Below are experts of layer 5 (counted from 0) of a mixture-of-experts language model. Rows are named gate (a neuron's input weights, with its number), up (a neuron's input weights, with its number), down (a neuron's output weights, with its number) and show model dimensions 0-159. Each number is 128 + 24 x the weight over its row's rms, rounded and kept within 0 to 255. Numbers have three digits each.
Before each expert's rows: a language model's description of what the expert responds to; "comes before" lists some tokens at least twice as common just after its tokens as in all text. This comes from a sample of Wikipedia text that the model never trained on. Tokens count by the router's weight.

# expert 57
Description: Word-final suffixes forming abstract or field nouns, such as -ology, -ism, -ance, -etics, as in Genetics, Acceptance, glucose.
comes before: ",", " of", " and", "\n", "\"", " in"
gate2:113140150199128127111120142118096168114192155124128115115153150157140154128145128091110115135114081128099106117123124129100093119148176128106121131134161142131102140129131143180148139138108096137140109120142101170132158145153144134133142148089192098113207131149082129173144092130146129138130133088120119096090121126140192136090155124091156143161111119138101132121114128124108145144104133136137125107152140136160127131115121155168130114105129115113120149125100086090135132132174106
up2:121163127130118107124129111157150169105138108128140103144137121130139159147133177091095119110144113092130132111129126109185113118178125142115151074146106125119131125113109088120137105141085128168138135148118123107146143145125138141090147100175100146182122147129167129132123120128128161122123111127113123197112068134112156129177140124108161111139128122107112119105121082163162176070096141099130145146100093074135073121128164161153138107113126116143122116145146108130130149124158105
down2:158094126139161124125118099110137140165141099143159153139122045154136127102171126115169115115156136113137127076111107139145155145146130124123082134122101158132086132167120114087118116156116149133158154151141123127154119141124163129124121123081112120123114103104115116155132131112097152136107141119125127139183157158130123121148122161110093149120165137120052122102152135112141139090154079147154159182154126103118128124157147105143138119129139138171118110138144107133171199147132142
gate3:139113100103114082068108090161119144087118138103105109107110109139161111157102104129155105134112100117112138137096100178158129149071165129120123079141109117134107116124138114144110126125155142156113135145124115114123117129153158147131148125099144132105132070142167143140118096124129118108086112108138097144140175102149079093115115108153137177119140137143119134119079066145147149102131107106120124100128098110091141134106144114116107141080102087129127153155107153112124136193118116
up3:126150146115126104119139125156127108121142146150186138177105090141103151132107173111094141101138141111133096149110129138148126113124122125138122153120142164140119120117122112160154081113165121162139136134095150119125085157167127105154130104114117128063117143119155142113113122128150094180077105135119124151109102205152110116111125135119131094148127155141148115077142130094156155104132121191136114112138116115132115138145185173138148184180165130117134146117109126119115136140094119
down3:138163106140138136106138163179156097115145169112152131158131093111135134137127102112115130091123161127090146143110167087154143137131114052113120134160139128070171127098170141159105140109137151099117152154140073108151103157160157163112107155137092132134125145138135104135135107132131062120141094104136135103132081159145132113162124132107122111114116121103127083096138124109100149111080099174107127116124129126107121095102141107110150132094129121131131119087158129146114160153142137
gate4:123104110137116129146151102106113100113131135136125099105145115132108138150144199095181115116152088103124110123152182063108084164122103140131098103124150125084101128161087127144162152165090150140143122132110100142114169126108128106109129168147170116123142116134126114147152173098135125097134093125150113126113117122113142099170131149158138167134150101118099107118148148128094130116120126097110088168155152091135108130113137095151103122086163100156093123123134105115116152094112101
up4:135154110132095117083084152139112158137123165122117115111132125103102129110088132157148150146135151155108129086120096161142127115158151155139107145155119150119122160154116162116150111161125138112151102123117149150153095099107079098159129132107100118137098110118091142152127133151137139126133169161121084130157129162136100135105105129110135147100066098086067103169127127103104163191090129134141138132110116106121120093151130116114085136093156126156119092117095180115132143152156130
down4:153104130120124100144146135138099085117125118179141119118138117117127114123140166090127140149151135154125106101145149148159126084159108107129116111113120125118141120162134116155169143072131137146119094116118135148105094113168112126155149136104143097146149130130142120108086127134159147144130157139137131141119112108124174157091147115148169135107159121128138123197107147083097092169116168102126146125095133084126103106141104122076075082082120127146148124084100125158133174108081124
gate5:102164116178087115106149136118123108117123121163147136122130153128144129182135139127121101136089152115153111137133143173103077143103101114124155107114137145116109126105118135103105100175120109137112115128141111142135105147106119177151157122166131132108113121093073089113140146118133122160121115077148117135075167152130161083123108130101092181137107169099097135103147155130147073119152122134137128144160120132121128169119123149116098170144148140137172165164177129123155106157134119
up5:129137110133124105156119064169156146115150085115178139171126099121082134096109123112129187179132139082118134114101118095093111099127135110153086124129133142148098108129116184141137135149104126110167123118135148136143139136115111140121111099124135113145107166167151122123113136140137105141117133138080154176139096098160103142148112162154141117118149163166144093110117118164119110107167148139139162092092133111127156138116167146159123152116132135160157150113167140153135180138121155
down5:118128107176126131145093132141152136128159130093175133161142092135114136146114112139169147156145141116160141089130128117138106160139154114105073124087143147127103127136100166132113184166134181152116125147116096122142095123132123120109109129127118126122098110179142106123086134144099131118170093146129164126173107131164131108131110132094152085160149134097128158176114134131125127119163168082101149154161158105105132128169143108140163172136132150147129125144135128100154102163176146
gate6:120138124152107105108130096104134098134125158134115110089087153103168086173074068097116153074090108132114119142128078156089105092144141116126128146167125105116111146122124096101140108153119135085123096162112104117131087122189073135126170112106153101126147123127135144107147126092148133127156121139107150108099149161144114151123111121138149140070108101151163108158166136115152107151143136140128120121099106113108126146144127147140146142127126166108130139147158124098120110087097135
up6:086093123082166125116152146122150084127151120119136107113084127093112155118141152121129104087161147093081115155124135170175135130137100103147108142103101159127149133122093147083125114144106129161117161139117155100132143136159122148106130119136146164133166126171113168131104122086128115096102170136130120122146163139115108121116080112146147121127091128104071124130098166137064116121114159141096175128135143146092133147125117152127192127163099102124156135132108114126132109126113144
down6:118104182114129138133139138187153149153060125153107119149129108144123169080113154150106109112146110127133145164167128083118111140093156104145132149070162115118090113104113131163123114167108122128108150143129155121102179101169102105137107108132155096122138145112100130149172134114122130075117065097164129134125140141116164129118117136136111086170155113138123125121107108103145136145090111121141125147143123077122127157125098160131118169102113132153094112107108163128149127127128120
gate7:103090182142161149119138106143116109104128123143115130134131149121106161131098126124132121134142089098123105139097082131135173128142160137138141129087148130109181106120118165098106101183189082113148099144127149124116150121133124112148113165104151173083132120130135132142101113126124126113122111187140176159145132158130087107152111144129125127117149121143129131124131120130154103105070157124107164118135159088125095121143164077107157102121154124139108155151148136156143146154117060
up7:182131126139128148158134123116097129067111132137142170098147162122090128153122134106116154117094144087137156124128133145162129131143132167113077093141127156126154115133107141112131133156159111142114124119116142151119093188116075119131119144166126152137120117125137075148154129124142141125137111186133159105117135140131139112127146159116138121114131125105127110153125158139121129089106149106070156106097186082073084129101129156163162102116163075124101088130125137128156120130111106
down7:119151122123143186141155151130115136123131150117082131089116164120109133165144123128117133093099156093125173175116109111140155118095125130106119123124171154146166094108102108111058148082112127109144098113095094106107093189080163147150138130136115142145160103159128166130122120127133176116114115098123120155107123129131157134140114108131116166128142192109172130141118117076120125117139159133119107111134150122144146115134130142162141154137174115108123111089121143142181141141106108

# expert 14
Description: Stems of verbs or nouns before suffixes or after to/the, e.g. view(ing), head(lined), export(ed), number, U(.S).
comes before: "ing", "ed", "s", " of", ".S", " to"
gate2:110140128140103112154092125100132107134119134093147162147127124148123108103116117079142114143146139159141047080135114096138130116141120147108164149086106133128142099164147139138118110098100156163121132086155125109095118113159203168133140170191094158152146113153155111126145108117168114126103102108139119138119114145122119119111136108142190090144124143135146138122133128116137100124084137135145082131130122153128130105149125131147131129125159157132170088108147080165107089116110125
up2:115104124126105133100130139169103111131104138107087172079133144128150118146129173129144107149109127117121105099096119166128154167128173133121100134149082105174116143141130138125134156173094111123151147146094148120156107189165137130149105115100147145117114138158142135111109093099126139137129128158153140133146109157158152149110133157124153107154159068123189134166131131150101129137127093111183110114089079149104133139063162140103116145150110155139139123118124153132136135100134150
down2:149111119094126152131125141134127117127098178091092099101095091151128109107133161150074146148104144152152112076096148083094134123155126122147147131131135120128117141140162119144082122101118145137128119122093145154127114159147150152125103125151156095178157104144112094123100100116149082126104140107086111136150131070099142136126124122109087117130146143133167131108123164081093152117091100145107179102135162103105133117075140175154140137134153127112117139112142089116114111106154118
gate3:129086127159137116149133141090147131149132129131103133129139146140150125118154163130084125159166114108102137160137100121134132147092144101142154189160131096102165079139101160092103130150142147139170167151070131117112165142111090105152159103147115137145140101111113147197129126157115126125117127159117137122119147079133107088111150157106118135108084122140119163103134099111110088135087145127123096140166135152125098173156114088156151152142126127093103114116145135129142094091142132
up3:104095153122135161111093109128146145180113104113159101135114143159127127148143109177158136115205192165141129143090141134157133114148129153134118116145152106112121118140162124138145098139128156182141149158129087138137145118102085143137114134161125057113134105174130149123142166179094139155101171140099103123104119166141124159124127105094118123158134092123137155135134091156168108139102118146147113111124132137129152080104111137132114127111136145101154109132107134090148135134139103
down3:107106124111107105134133175114067144060120159146162137151119141108130107130124135093140112104105129102146132152128107155129076116124113099126121096105139139115101125099098158127124109111160092134100090105155149170121109170114132084122120124140168106133156162136161101134113164168157130154109171183136093088159136108123162154107083152094112121132140140103095132139141145154128123129107160106133117149115128135098173093121131105103092124119109106144109100150137138160105097151096113
gate4:127117108129113126115105053175100107140132135082139128133151103120139119133114122183163152111128160171096136108123135138119126134194111124116132160100113160122148120143113121123128123155131133103115091116148108171114112136127087149134075124120164125158148092128110114093144106127128146107141105120110153121152167088195109159113147142163127147149128148179174108155140060136161119119145143140110148148116135142117155111150142132108152148159133105073148162134126167135118123106115139
up4:105109058153087143116120125099162133147116177133126157123122155145132108132134114128106153116133092165131152120088121137106117146172105174177095101128110098140133186081123142133100145127150133120115117119115130125124139134117081146145108126113163100156119147084084109115108133153100162139122170150159129149137095109129146136103122153146073109095155113167144143116135120103108107166154183174106108089126169123115133098118132150113132140131091114147134130121091123123122177149133137
down4:123085110073125123128149149103150149121117090160113116148111143116190143129133128109106106152096149120115138123083121133127118140114100101154139111114132101198146127221088116111176115119089113101097122173168141089132093092115131163154152151159099155132121114129117117133132154124113112130131162105162145146144135093151111129108104141141121121123150099105148114145118106126119137127169133079144142133124138099141109125185128141115134124155111154165104107110112120134082152155109143
gate5:077110163126136171138113129133114146133161142113109102147109127167152162123105139124146114156146145107137146137135167099143130143093129180137129115115162093117122186137092135116082109144131080161159115128156086171117128128105153095154155156107119101078119150101167114118093157097120101101062111161131140142114147082110075115155117124112139107106113100125146111156157133130115121112162108125134136150113125118087116124115109159143114176141115135179135107142135164118107140125104134
up5:123099135109125130115122169097141178097102115175106139152104093113142129159141158185130102120148114123140097160138115124110125134120130108127164127114140100114082134129156119127170117123093131130113125140149151071128151066190106102116155141137088134122148121116078153132134130121151179150163122101139154137072135138115185144141145114128091119111128154152109145130106122146134122126115158105111118108166133182160158147172098143123132140144136138101124165160122152150126092140093128
down5:116109134124126124085168096104110107125109088127100142090134110183115149109133128158068153119080109118074139127120113104116147137112112114150157098102126139133129150072124119126105128131177127131137149119117062103134090145186096104130174125112097147172129117180109122126120142142101107139165127154148096100106158131161166135146146112152138113141148133151070118131115143083113107155116154119149140124169142131119133118097154134128119145150145123159115119082120149104120155122152107
gate6:118121139165123120113153095135108137123141117118168120125132120108108126121120143147131119139131112142143154115100122109109129133140134154142081107116106185144166142118125126093113160132120123123099137130148133077082148144082135102161156152154111136139140102110134122150138113105119100110126191151133127141126114092101171090080128129137150154106112124112086129108081113113240153096124145112121164085132148115124136168125161117148124112095128083144165081162155141104145112130120127
up6:122117111115153122126131124158107058127121109155129108135123119115170151125150105128131147129100086108082134109133117146161145176164112179132125154134149111082148068125130131122124133121152154126128137158098102118149077133134094115154114108112145119072103154120161110171124124106133167171157129160119139107153135137111126118158117123146117136184137097146151110152154136080087115100113107132126126126106110107156091164171144153147147148135133096084155110121114175114149136162166131
down6:120145161138119123151127124118156152151075114145123119159150184131137167158120150103128154116107149140128122098119109114159130173123138170142134155134151160141142127093165126167149134108140145147140119111127117088101164140120126088125098080120118110121131113126123067099169104101154085141070140136167156154112155091125198114134111096140153125129164141154166163112093130103124126138134122152136114135123170133157131166138124137155139108134133127141113105141169175137151119121072146
gate7:161123136119086106120147108156107099123134135079129110119134102080123111132101167121140096131153128107101140127190110112123171109100103149127102078153123127099118122144138090163149153127109172128130143103105116139105108134134143151150133138139133146182177130122154170135126133108081148107142155100116109108108124120093120113146162078157109145117110108099146105129121101158105121064122145126084120143126135110186132077110142154154121125174102170108130163117146155137119112162134135
up7:158128087155110120141151136150107153135146126122140127132122150163090163174162112067091138105137100119172154096140112101109154103096136187124084166163111122137120134097091121136128134117100096152116120114136090135117183146155133139144124145115174148132144170114150122148147112127117134111095102133134129131153088052104121125098139142143141086101156128128130175120114093131127095097103135166155101139134151128120119129119123116135112100149121098116097124110097103158118147073140137
down7:141138115138117144178153119102099133117110091176124156087132154123109135111132124110103156149115115139134125140136125091153111171121152148119122100127119132120116092143109115123152115113138133134125131138133124110152056104165102134132158114140120144112148126069116124133117100211168112128103122152112099119117106137153125194104117136083153085123160147097136133123166116146107167118098145140135148077129106099154109146140107121044145154142169121132136134159148151161121146147134144

# expert 7
Description: Final word of country, state, city or institution names after United, New, or a comma, such as States, France, Republic, City.
comes before: ",", "\n", " |", " (", ".", "\n\n"
gate1:119174114097090122166121123125104116151113127073123152102165113117148170126176129087131148169114158104116127135144100113127158156153103138153140137146132150130131136109101096144150130076091099147125140129140120181118113167177105133151119149124166109163139112135132148118124130122134159165112153146095125126143171155134168156086090125140106122109153175110155090107126140120170124124138087167146124118123122145135143159105199147125123124114129141081143125118142179134144151124101146
up1:153069108072126136154141153140115117150150129146103176134168067114093139095095086146128143147144137142114121105121164109097109119117093123121094143138164127145136111118098132109109143154103107106139126130158105147135134130124093119132147167158170110159166104158091178130104121152116144135146143119126151058141119083147115095117149161155151088124121116168127111113135116152102166112144094134118123152141153087160164185113118121152108159142134117108136128142144134162122136134136142
down1:149129141120158132157107152122114139119152088127146126141144122103106126164148130143126096143133175132127083140101133077114189098146176136163152159139122147094115118148103127108101113171156125120105115152155081114125097105133123083125114118122122163086130073155123134151149124136134154129134143109150136177138125150142122124124113122082095161140090102147144110121051161093114152136112122096164127137111110116153115137169161152155124146120136164130138123146200097114132113121138101
gate2:129164135127144157141096106137092134111128096104144150127078100133133114146121141131154125114085139142135157146118160179144119181092119149163150101155121144121142141093129130129111095184131144144151113138104072176136183141141099162118135114060096160151129156122125161118113112118105092127142113170129119136147113170113139149126162118169142084154111141165121147109116119140113120124120110156114100111127101118136136113106143103104129115093138138092141107092169159113131176140080118
up2:153222148142100124115139153139051109129154114139152110177130103141106133154149146092140097117147130138135107115083124137160116101106109105121161122104134103090152127152148129081121126160114139101179116134106112118126129156112153146148106109150135138136120094135140112119117131147153074113144122132106143154112141145097116158153122131175100126160163107085147146122134108146112106151094119099108090093136142146124150108104122114134140127138090082132117127132118137101135110067156171
down2:141128158106092136128160102150120110109123121151109116129117130113124175170099093153142106145145116112160090140125141141139092135084147145092069122160163129133148132122143134148172124169070159174132143143152115105113158109139162156111133115151165131125105170125143113103122127132121116110089169147138146117120139104161155113120145118110144126124167132116091124110127082161132092074093145117103177163107110131117069163148119128144125134190143149150120127144139151101125163129125149
gate3:115171175107170156089135097141124093105091143059124154138130166127139101123115162142147140104110124108113100140112136130097079126149168136123094151184120135151123182150129178103134108138105094131148129145139098138115072115132121138107140133132125131164138152128118121136115073109132144116179125153142144105080109122134118104150128134071127122110140127129106165174120160128115146117132159166140109184131143115108130103132094116151109175105137110124120163148136110161114119118126110
up3:130137147146125099157116100128118162101146140124104152131147121176174136100105119122141081148141099107145142144090135153140154155110134151147170119142126124085129150123091106143100134129110160112136145156135094114117201154112117122115121117125127088157111154113165152159134116100113162093146126120104135174156105144188137190125109155176119167168073076141106123130123163115128111122141139097139139140167127092094124124126128085113128132135113142144132090089111139123106155122116126
down3:089180131119124153131146133125095105114122124182161109113163089133127112173185101128122135153108151103139112091128136169160138149172111132118103147077113127124168127135124131119124131132143130146165114124100118160141146123076123094087132140150139142153126116113164149141152145118124118132150120162114165126135124160118116146126107161191137096126117125127158089134134144140127140127127121123128125144101161175072124091132133141048145063131147147124155092122165104141091131131132141
gate4:109127109124137100084102109130133133111147101101175148108132124118118114158097112115162119160157149147157136141180129131123166126134142119096146101121127147116139101089166142117127162156173156117115164179102111149187138150129144175136110176087142130126113130141115144141094126153151112120089080135134143113107136142110105153116139100139154113112155151147120135141098125119101111104100126181094075167133100157084164113119142126149139160135142098143136142149136170128157178106103109
up4:145140129119102137121103165131113121098139121085135155130129109164168160109207107179092155139111152110119136157108125146127128133138125098120129155140101188136088133099152094122081164131127144138116115133101141138133120133155096165133107106147125107100093133147125125132131135126115120133122138157143150117103163145097107143137119094162113170132118158140139141148159154116108120115111133144057144131114123132116059070148107132104139150103129121124123073150151151062129152129102160
down4:122108132142131084118103163159159105145142129082139143129131092163097136132106056132152150143142137138100138116131164110077129124171119096092147111137108162130137172133119126111111130082124143164148123163105114115119147156115172106115115064124149136125139161116155112099150161122124159148093170134139151133120116150128121136148107090152083096135141134177151120119115153102175135101154148183134161126135088130133099119126117089112117139173127128119127127136132094107121138089150167
gate5:126141108169118069124138130104131159125150138143093125154126112169117085158141099121115142140090108163112156113161127127116119118123122116148119159149131113166182115120136143087124061105121107107133146111127132084092115082153134077127146161124147141133152090098157119154160150152131145156131155137112153165126112145137154079136082140132109123122083145120142123091125064125145122114108138102155183122129130117136144103126137157113120093113141116154103156141123155094181161143133119
up5:176113145106137100116124133161116111112117114109134199105138122092141117160097186122103194106141129144130173122208177140113130092132099123134119103096107112096110136142113129148146133113128095114121074160136166164127166143159119151100149153134109108119095104140191141133128104077126133095115170145105130129119110118104138167135116147147136128134130141124135127119100103148128123131151121153127094142114113160127101122113100120148104183163139123094135151131132117107144140100139134
down5:156128136111052175165123141132102145118105111097165183132106105087144145114089134089113110137166120155130107145109140137107132098139140139126144115139164145146082168135126138110154119131180102098113138139106103136163108156098150132097159087136111167109140119117150101135127138115110114089098142131116135125150112135103144073122149140145131106139130182169066108092150092142153118131112134092111114190108093151100141130124129145117126130131104104115139144090103130147141139107122144
gate6:116125129107114119104145113166159126134119142163143101131105128089137133128100127115079130144096168177140134134118164103114116161123128124107097119110104138116160121095154146106128132114133117133146093142144115137151116130104177128127107099146089165093147110142167161109156129123190151154141156138114103136177108091114140092150133109141107058146136124181101090130098138182124120141107114151147129074120108076150106118102083125125136128155097139155140146146136132109160117085146100
up6:124110126122142129150110117153141112123133107131108136118115111097133147147133147128103161153123090126139104153117107105163101146122129102133128104149113068114078112146133116156116093121121113146111068135124150102167156111117112114159067144117122151166141165147088088109098146108112134081141131115134078158104103076157099118110108121140140152103130147107103152148098128121171135113101140152113119143181134130159135109122151191142140083092133114099081109169151179123116129120111135
down6:171136157110140093171131137129119151117086137131143112134093136127140127124116134108087159113127140102148159127128029155135150132132106120127132119133145108146155122062152061159155118143119131121086094119162128116128137118154109154131136142132088119194137135161104143102120121106140135121114090137113171115101090110138139117110133129129121135112178125128099176115115182117139165139113113153148091117141119132132142188106143149139146134134145081136140114156131119169127140131103166

# expert 63
Description: Nouns for offices, institutions and official acts after the or his, such as government, president, approval, proposal, reforms.
comes before: " of", ",", " in", " for", " to", "."
gate2:128170101129132117081096161135156131084129125098150122088148072121100123135121116140131138130072158109134115111114131139150126133117119083143138148081120099114192141149123165136113114124131102122170082121069151109118121147150111140110117138127137190111104134148109154112126114149138135083145099149125134106150107179137121071102158138144138111135144128169108112152143134105085150140128114147168127100077120121131126132114112134172129133135120137143123143169146181162110118084139106
up2:103134144131127107121084187127154105111155109095117125156154149106114145107187142125096120125140122109083118154130146139146158092127116190151112136132140145113138134145107140153126117090159117137123144140136152091132133110140108136086132079181142155178133130121121122121133124152167156105142120096116101130168124113104128152135166141122156123109142142099107123114140096121170135150120121133143117182123087132143146054132103083125120077126130133126181185131114102118144091153122142
down2:102140150150145115144121114127169143106127142121099134148106148120144155109142107099119096114120108127146151102114089169177106128116117127140095117127181134174141114122132123115114089179115087083105147105106152104126132098144136133122146166106124155100104121118138151087096116078130138094169098139093150199128184118137117147168104155126137159080143133113072129082146123119139129138148129128119116148140140169172121130114135126190150153130150129160106125150131136103144125132153113
gate3:136154138093052115142127172127117161124147125156122176125142142151094147114107165172094112136117171167162120152147111157127073075115138130157126144175149131151144156152144124121166153170102113111118118153129139175163134147133113086114149122115137163150110136092173154101129104105163098126145129144139120154097146145128108101126119133114105099121104113117113170117144120175139103126078143125132098145119104145142148120163108149125153159132137123131145122121153108106132110158156174
up3:118088140138128132129116121131143108099146097092139115140113105126156152125125145121138131126128104125116092125116113126163118132121125142104159168152100093136144160098142114145123119135087086118129150164111096109140116128118152158126151093143144162151130181136121115147092176142172137166133118180107153117130118124143167104143161133152164122098152109168070161146110121096088123093126130104137114124123143133121134142170133104125173147119182142135117086204166151093181146106142105
down3:161139103081087086103121100113116135122178144139169122086114089123124105128157099171135142171160141137146109159115135142099163128126155116119130107102135167104085118152111149128154128116123146115104110172153084146149110151158093143159139108090107055119164131157146139170113139107094131135146123160155113143108094110124135127173105125112110092118168119115138127133138112128147127104150118141148132135095170099110144120143115138109133148121123095131139104132130168173116094138132067
gate4:105114190122118089128106133116129114143139130152164125122117139101136095096125109120122115169098125108120122122127125140140083176121126132126115139124188083082122179166153106145114186170114148112121097119086133141106126129140101109150137135073134122140155120128161160166168133132144143107116125117194080131102147103110137088184110096098118131140152173091135100105145149121137128125137135126158099129151144164142112114136133127152147150087123113105121132139139120116099141157140077
up4:145098154095138186134104072104158160088119128122122096175127083157092172154111100132095102109158156124174142124131134114125111131124133138164176123116142129097130155093115148120115105151091131119182147093113161123100111136118140141145139077129118124162114144124099161098119164124141133175115117132143154112106126146133124120116137126142090154074122153152094088090139100109122129163117085150110104137102135116147091126180138110103112113129129112123132134164106091111161129133131133
down4:127138140126140122097173155108090170117145113125149128106150077131195126162131128125159157130151086108123118114148142102174198160127116127176162162149148132091110132115127154107132160104143098112128094137130151129158097130165125146116139112130128129127110144100169150130139110155148137173171088158148134132144140148134127092131123142116140142102141140133151120168121146131148099093093161132111149134124120101117108102142161130116152136183185120127150170152139113142183128112138167
gate5:100145150135138146141184144173125082140174205149103164111135142135109153151095159136110087124140103125097084122125131143117121115170147154143125153121133158072119127134082131125134091126114108117168109118134123114125114155098141124141125101142120093125117097112144141113069140163118174139151157136098146115106125164146161175094119081128137133120140132102117122160111139155106144123104137095122099141158125072101123123157116140105119115128160162145130138143174095127141124113164110
up5:120104120126117143110140130119125119137093116124118179135117157094103141118158119126082148107115152153108159139128125152128109152150149116103117141127105122088108128127111125105127113075118119131096134138124137106110140169153136097135114096135137109149168079104154171087107183133143116136080116119131188126082157138145159154173093147113120131100093139143132164141108107156136100152083069131108106153130110162115149127132107171096124131165096107141149187159124135146142156092114153
down5:095085102129124102185148112138126147138135140113108158124124114082152116111140090152135119125136137105089127098189122121146102117114117087099122116098116131070141144137125151127129116152131133104123103137189114150089145169105132120137119139120100117142152090119080199138123128161089144099120151145085146080130180149145106119118154139134128106137146126106078098170114160095165161116114131124144145130107123121121122149144141122128139134096090153126149104133114090177127155149117102
gate6:152148130149164129170117116127158115169110120091126137174109179129136115152157144095102127162164149120140148124152148096141124125130161170137099154104130145129201121127147129140175100093119111100134113149139099138104116161099132143158169145084109097149152128110125124123143133155096163135101124181120141159151099157119112154133148119094116084138120084122181113097103132143170132146111111157137094142126121127139150139110117102129149104137151098140152108132079128147123083144171108
up6:108172123134139150105095148131182138147137098093128142126127139141172047115129131122149142163105106150095137134095128107163112105161152169136122128140090089127135141144133132128146128144096165113114115191109100149125141131128123129110142122081119134185130108133122100117133154137120143118109081163091141183133153090148099125140180141126153127105144103168105164149168089096096138128159127128151099119134115133095167126136109127124164137121120141129104118135180154142102133146127150
down6:148111098116095146111118180123100076170085120127121112104162148151127150127147119128127066082168136135122148096099079115138107140130134134100090145155144106128138135119162122127177142110127160152099128127122133107146145127102133142115119094123112100117156069130109165093128093113185107169105135092127169107124152110143170134132126128108124136123150124094158184145145120155113155132119158175102101152129140140128149101137104131125110133166125131102111122128106114136101119187088141
gate7:126151118102113124121092109169156103121162051135142142160139110099080117118132130105153105141139113124071167130128114149129141110124136117128146152197114141109146149155144156102117133111099106143147075118138118097140115152097108109120137119147120174159099108139164152162169132117121146088098160130147142117140136121118144120095111099110164103096127133106115137144106121087115134088084128134115156115088162116128120118144136145195171139167150127133165116133132165103135158144131152
up7:129107168179126083074163119165113106080113121137104120097134160157116107182106131151122073078154118125125179161155120138144147108121147162124101149167141137109151136141070122119168109108125119151153122117133132121137131129110131148149133134177136143131125124113169107166152129122127132143129122095113151158135122115087130113145103112110125102138190138139166142108103091150103104174101097119128149134091111149133142126134113130150136126152131173093077113152142102103123121116134163
down7:118107143141109119123144115126140185139120138088093108155118207112129132110096095108148127139117125120094164150147122117152103134144192125145084154138138116092129156150126131119134151138160152122061115119099114118133139160096147142128092119123130144104131133147138160152138095119133146124063130124125120154170151125099132126127171124104165100131134115183124141111125119116077197143150107135128173122135132134147155126132154138132166184111158140111119137147159138140102169160131115